config = dict(
    n_layer=8,
    d_model=128,
    experts_per_token=8,
    d_shared_expert=0,
    activation='reglu',
    moe_layers=[1, 2, 3, 4, 5, 6, 7],
    normalize_top_k=True,
    balance_loss=0.000755,
    vocab_size=2048,
    tie_embeddings=False,
    optimizer='soap_variant',
    batch_tokens=131072,
    seq_len=256,
    dataset='wikipedia_en',
)
Below are experts of layer 4 (counted from 0) of a mixture-of-experts language model. Rows are named router (the router's row for the expert) and show model dimensions 0-63. Each number is 500 + 40 x the weight over its row's rms, rounded and kept within 0 to 999. Numbers have three digits each.
After each expert's rows: a language model's description of what the expert responds to. This comes from a sample of Wikipedia text that the model never trained on.

# expert 37
router:473558543587509509563414452483471508520437502475453526508544533475505555416507413474568474492465586537516545473431535535563524495502471422522549522490531542430489485448503514466535529461476495
Description: Opening brackets, table cells. Opening parentheses, table pipes and letters inside parenthesised codes, e.g. country codes like (ITA), dates (1941–2019), DNF.

# expert 43
router:440579496529483558512458535442452489440459529538497500537503471502529497464470427478521433502530616547478450492588569534528554559454482536474478504467557540463539539546483499487517486476478550
Description: Mixed word starts, stats. Word-start pieces in sports statistics and mixed text, especially innings in baseball, plus milli, arti, record, and the pronoun I.

# expert 28
router:515518496516517541544497477514475468437501556527495489546565530530486470484484456481500480503499490550527518500448526566487513494426458479590454552491539515490499461485443454488514562462468516
Description: Determiners and noun completions. Sentence-initial The, This, It and determiners like same, second, plus second halves of compound nouns like basketball, botanical.

# expert 7
router:477530554462582548583410434453528444490494518548539466494580392481490510482566469497479505575485562551428524491478518539544602528453489470470468572474502532510537513459448464459525546509487524
Description: Word-final s endings. Final word pieces ending in s, such as -us, -as, -es, -is, closing surnames, Latin taxon terms and plurals, e.g. Babrius, Vargas, Species.

# expert 13
router:448510528521524535517543525517557481463481525591461532558436485528561497487472455505475479481516562570493458536580534530560550498502467524517476528421571480472497496489456503479480495418460508
Description: Coordinating conjunctions. Conjunctions and joiners between items, mostly and, also &, but, while, or, as in law firm names and paired nouns.

# expert 20
router:428513506488512578502460457486504534490450531541522437449514500473504491388547479411503480502448591567524452437511502508531488545516453429507510493518511506455542455504476453495505497480493454
Description: Foreign name pieces. Consonant-cluster pieces inside foreign or unusual names and words, such as z, ch, ach, iz, ig, as in Monachus, Aboriginal, Tomáš.

# expert 63
router:458479589570565551538454501529487517502534519516474493533517523473520573480467442430458472482454552492465494490525525532526488523449462507500484567427530505541460547497490542451556466464489492
Description: List bullets, name starts. List dashes and bullets at line starts, and first pieces of capitalized words, such as Col, Ar, Engl, Christine.

# expert 53
router:436560459462536537492464484572559508492470500600512544517584514446547496451518455499544455526481475555499525488492568499528497515499491448478474551486521568464562487485430488473536563409462463
Description: Table cells and digits. Table pipes, blank cells and final digits in numeric tables, plus r and ri pieces inside names, such as Ørsted, Carries.

# expert 0
router:490538509483554526549480478441472512485531540558533466541529450482483504488466448467516463595505511587473498542516521534575538506404473442466478514417496555521490506487466426439544494458438526
Description: Mid-word s-syllable pieces. Word-internal pieces with s or r sounds like pro, us, struc, pos inside words such as improvement, husband, infrastructure.

# expert 25
router:470569492470567559510516415555453461446496505561493505537560472467522555443472462505543475497521515510506511470520560557547567539467451497465467479489544512458491492403478495500523474431508493
Description: Prepositions after nouns/verbs. Prepositions such as of, in, into, with and between after nouns or participles, before articles, e.g. divided into, intersection with.

# expert 59
router:493556502515538512487516407518422514423443581523494501479550488498527533497482449473556411515496492562518476523485527526560589488544431410516488549500498523434481564507495439490581472460493543
Description: Copula and clause links. Copulas and clause connectors, such as was, is, were, been, be, when, where, that, plus sentence-ending periods and blank lines.

# expert 8
router:456546496505544496560439446489504449498540539542548484531494424467588488464524476508469500521508484520520479489560507554545474588477470530539499516526545467498512532446490502471549514428538515
Description: Mid-word vowel pieces. Short inner pieces of names and rare words, especially i, ti, us, ni, as in Ctenogobius, Martini, Boogiemonsters, uniforms.

# expert 49
router:465530506548539510522459474475525433491448566566455479529469454492517527431544495424526490496503595529502476530466514549467553525520482521450401541491636542510524478464522549409509500448448423
Description: Letter o pieces. Vowel pieces, mainly o and a, inside words and names, as in physico, pseudo, Charleroi, period.

# expert 39
router:452458518515559523495525430476521473465532542542415510514496504509532483481467473492540456518466486539486494508499496509482570610479477494547473557493501548533481473499445434466497495451485458
Description: Clause subject pronouns. Subject pronouns and relatives opening clauses, such as he, she, they, it, who, which, plus and, and empty table pipes.

# expert 48
router:439535548567539530505488438537482533449499498521430499525527469401522552509482490464581428487477539555491484537506582539553596553523469432460465528500562479492476479511497441489540502515466469
Description: Place-name first pieces. Capitalized first pieces of place and people names after the, of, in, such as Asia, Aryan, Ontario, Columbia, Lond.

# expert 50
router:467497484576549557504527469440485479476468569524492451512540475489529516512459462482499440531447547567468456477495515552551521560435383475541511548478506488426494477421505450484556510468476496
Description: Sentence and section breaks. Full stops, paragraph breaks, heading marks ==, list dashes, and clause openers like after, before, since, when, that.

# expert 32
router:478515513490527648481459446455497488436480480489505391510552465396490506445474510439551428485510496480551517454497608529555496553488459464544499553501528518492555553527539529503530478439543499
Description: Prepositions after verbs, quantifiers. Prepositions that take a noun phrase after verbs or quantifiers, like both of, all of, after, during, with, into, including.

# expert 31
router:481543515517515558533524519484472463533447511532502474592532502461508527507509501422538475528444527503469539472495595528564515527496447492541473597505580536498505557480547485507502505385522462
Description: Prepositions after verbs, clauses. Prepositions such as of, with, for, after and during heading phrases, often after verbs or sentence starts, e.g. due to, recorded during.

# expert 36
router:431543556482445504484550452483552448476451509495478502525531516467469488440541479468503491504475504566514487451574487581557547512459452421527453515491566471520447535513483486525463533414497465
Description: Syllables after initial letters. Early pieces in proper names and words after a capital or onset, such as Doming(o), Sal(v)ador, cl, in.

# expert 24
router:457569530494576532498447489505495523465503474525499481480564415460479544453533485484554428518520554557541536530446510524475547528435463534501522535510588456464597546517564499455571522418507491
Description: Mid-word pieces and of. Middle word pieces such as se in seals and elsewhere, ati, un, ur, and prepositions of, by, to.

# expert 10
router:480516524526503541611449458520497498512483521609510497543451445419514535460547456455548505562445527537497519519457543562512515503509452532490448533514529552450535476466460534530556485449541504
Description: Plural and inflection endings. Word-final suffixes like -s, -es, -ents, -ations on plural nouns and verbs, plus Latin species endings like longiflora.

# expert 18
router:441510542474492546519497465457510552485480581573540464485571439482544508479526447456454539492478590591502474494545479535538475496454472459475520507488538546496509459467483527507456515487420441
Description: Rare-letter name pieces. Pieces with z, ch, x in foreign names and words like Sielewicz, stanza, Switzerland, Louis, and date dashes in lists.

# expert 35
router:512494532552472517479465488549515529468535508533500484592562497494521542490476472466515443505528531502529502548511530591505527571451453429485478535451548510471501475495435503453489468474472439
Description: Determiners before nouns. Determiners, ordinals and name openers before a noun or name, such as the, this, first, same, Phil, Am, West.

# expert 6
router:445563524486519533533415492456478482420526501536528534515575497418481505499472498476446469566442569573505533499539526554501540516446522459503444596490560534470540479540503521514466523477492532
Description: Word stems before suffixes. Verb and noun stems awaiting suffixes, such as conver(ted), develop, produc, inform, writ, plus table pipes and year dashes.

# expert 40
router:495458525502613521503523468483450529463505517544441510528524487455534514473498430530504529521498485559482544517513508539490535518520469482554446577525496557503497465517444460466516497463502512
Description: Clause subject pronouns. Subject pronouns and relatives opening a clause, such as He, It, she, who, which, that, and existential there before were.

# expert 5
router:478503530508539536489486457471514521497494514543500445481546517528512462502485438430463501534539615577556543551522516565508469478457486529549526516469486581522528474555456467502478463475462454
Description: Verb and noun stems. Word-initial stems of common verbs and nouns awaiting a suffix, such as build, produc, develop, govern, play, lead.

# expert 51
router:481500483508562562494506506533465494386494527501454514501489408515533540499503512485505434478499503553495541486529598519584541486429402420522501533465526529467561531503479464493530466444496533
Description: Prepositions and auxiliaries. Prepositions and auxiliaries after verbs, such as to, at, in, by, was, would, been, as in moved to Palermo.

# expert 46
router:429563553572529549514474568549422497528535531509494483495479435469563513475490420467508505525550470494497479468492542513464495512530470484493520545451551606524497450524542504491479447467497458
Description: Mid-word syllable pieces. Middle syllable fragments after an initial consonant inside words, like ast in waste, ip in municipality, w in www, Pal.

# expert 21
router:480533516586558539552445535467524509496488542534514535527548464443507540447462494502492433487477581514523533514468504548479513536417413468538482549471562527482505504464503520509513489433463419
Description: Final year digits. The last digit of years after 199/200/201 in dates, plus the pipe, comma or dash following them in tables and lists.

# expert 60
router:479544467512562498530540511447507516528493551539554481567570533454588509426496421387480476479533528583468509532539582518519490574432489524507482450455548576450481468501521490466473459470442500
Description: Consonant pieces inside words. Single consonant or consonant-cluster pieces like r, n, tr, str, dr inside words and names, such as Disney, iTunes, vividly.

# expert 58
router:409479474578587589480524485489506428463564530550438435477500455465562516448509548422464455472521564573501584511585557516493512542508454486525481584509567510497590463536436520462524510457454465
Description: Infinitive to and modals. The word to and modals would, could, will, may before verbs, plus the piece ad inside names like Kannada, Vladimir.

# expert 27
router:493547542585549501551489458468493544467448531473484522499495515491581547442486466457595418548543580526490489485484562528537510480494453420518537565472509475477463537476463418500547452473473427
Description: Opening parentheses, sentence starters. Opening parentheses, as in Chart (2004) or Publisher(s), sentence-initial After, During, At, and capitals opening abbreviations.

# expert 56
router:472570499565464564476547481528521488473481504530465475522488475454519545474534422375542444549499507492552453516554553503515513580452383512606524513470564473479469509517472412489471524471529484
Description: Determiners and number words. Determiners and quantity words before a noun, such as a, the, his, two, several, some, one, no, any, major.

# expert 15
router:481601553499559559549468433403485522443467519508526523520498498519572505418524414499536485524473539535495454470514515508495538490454459510496481467509572457520542564508509514500541517360495515
Description: Word stems, born dates. Inner stem pieces after prefixes, such as con-ce-al, pres, continu, vari, plus born and the en dash in biographical date ranges.

# expert 62
router:519550526545506548575516492531493510448518513521536512513501426562517519399553498482515458530461557575563514510548508545499507469440489541547552533482513560442466533540472489552538480406469522
Description: Forms of be. Copula and auxiliary verbs was, is, were, been, became after a subject, plus pieces like li, offic in words such as offices.

# expert 57
router:499519482611568547478449447449471429500553494544524458487525457531504495489506482448475462548483557522529518528532538508474498461481513513510516566517572565509552456529442528501533510465517446
Description: Vowel-final syllables. Inner syllables ending in vowels, such as di, ri, si, tiv, ad, as in respectively, collapsible, warrior, Eskadron.

# expert 55
router:442546505576535578580477518516507457492434542567448511519491482499526559525475474429464502518524571543551500478493519603565474512437415527578490530406503495498445514459558457502574487477461510
Description: Headings and infobox fields. Section heading markers, list dashes, blank lines and the colon after infobox field names, e.g. == Career ==, Turns:, See also.

# expert 42
router:447539524513540565508472522476512517441534530516482493477501453545513514419507397470499463567534474539519536514467529537460511540501472484461486558411529534428524455478465467486479464457511526
Description: Vowel-plus-consonant pieces. Middle pieces like ip, em, att, um, it in words and names such as Principality, participating, Chattopadhyay, Switzerland.

# expert 22
router:450577534501496569599512487532485459448498547518524490552544472502533499494498489436484529582526514533525544466511496570454551543457462463486496554483520527500535468476403509491589449473485521
Description: Coordinate digits and born. Digits inside degree-minute-second coordinates, plus biographical words like born, died, located and mid-word pieces in running text.

# expert 33
router:472491529544551514582448478531450582486506514530526484475545503502537497496518407457598472541549556489498565529541551506528480525496452518546528463439550589466528473506516450524502491444551488
Description: Mid-word syllables. Inner syllable pieces such as um in instrument, argument, document, and st, ep, im, plus short words like Tim, song, film.

# expert 14
router:483546558476538532481437535448561514455491496585504526472571457528508447478525477451552476523408568462509525527474518513507571529431462506523523514495536543463530493557453459535580507420492466
Description: Verb stems, year digits. Verb and noun stems before a suffix, such as produc, govern, build, pres, continu, plus final digits of years like 2022, 1878.

# expert 54
router:454519482496477521499438504468464513471465609488443521464547512504525541488513475501459515554450583560446531483441494549500534538492471488492466507471549489472503493494536499520523494471500517
Description: Table cells and age. Table pipes, blank cells, and fixed words in infobox or table entries such as age in birth lines, album, No.

# expert 23
router:422552518519541531493468498521459528513431520516508509526448532406541508438467452433565471536439536492519513485481580551598543575489442494494449484494519520449449481559510524536550457459501463
Description: Plural noun endings. Word-final plural suffixes and plural nouns before of, and or in, such as years, -tions, -ies, people, km.

# expert 29
router:413474521478617538508534439481494478473520502561406492522524483502581522484497501461464443502450514551469460577566527508532514556489506483503463539502504550531474506464424466435479534485430449
Description: Pronoun sentence subjects. Subject pronouns and relatives before was, is or had, such as He, It, they, who, plus and; also l in warlord.

# expert 61
router:431545490492547498517498497500484533450537496507444460489513405435534517512534453473501450505555552560465537538527563524559497544432434456518501486505495458465586493473442466516567465455527537
Description: Modals, to, word stems. The word to, modals like would, could, will, may, other prepositions before verbs, and stems like anim- or gener-.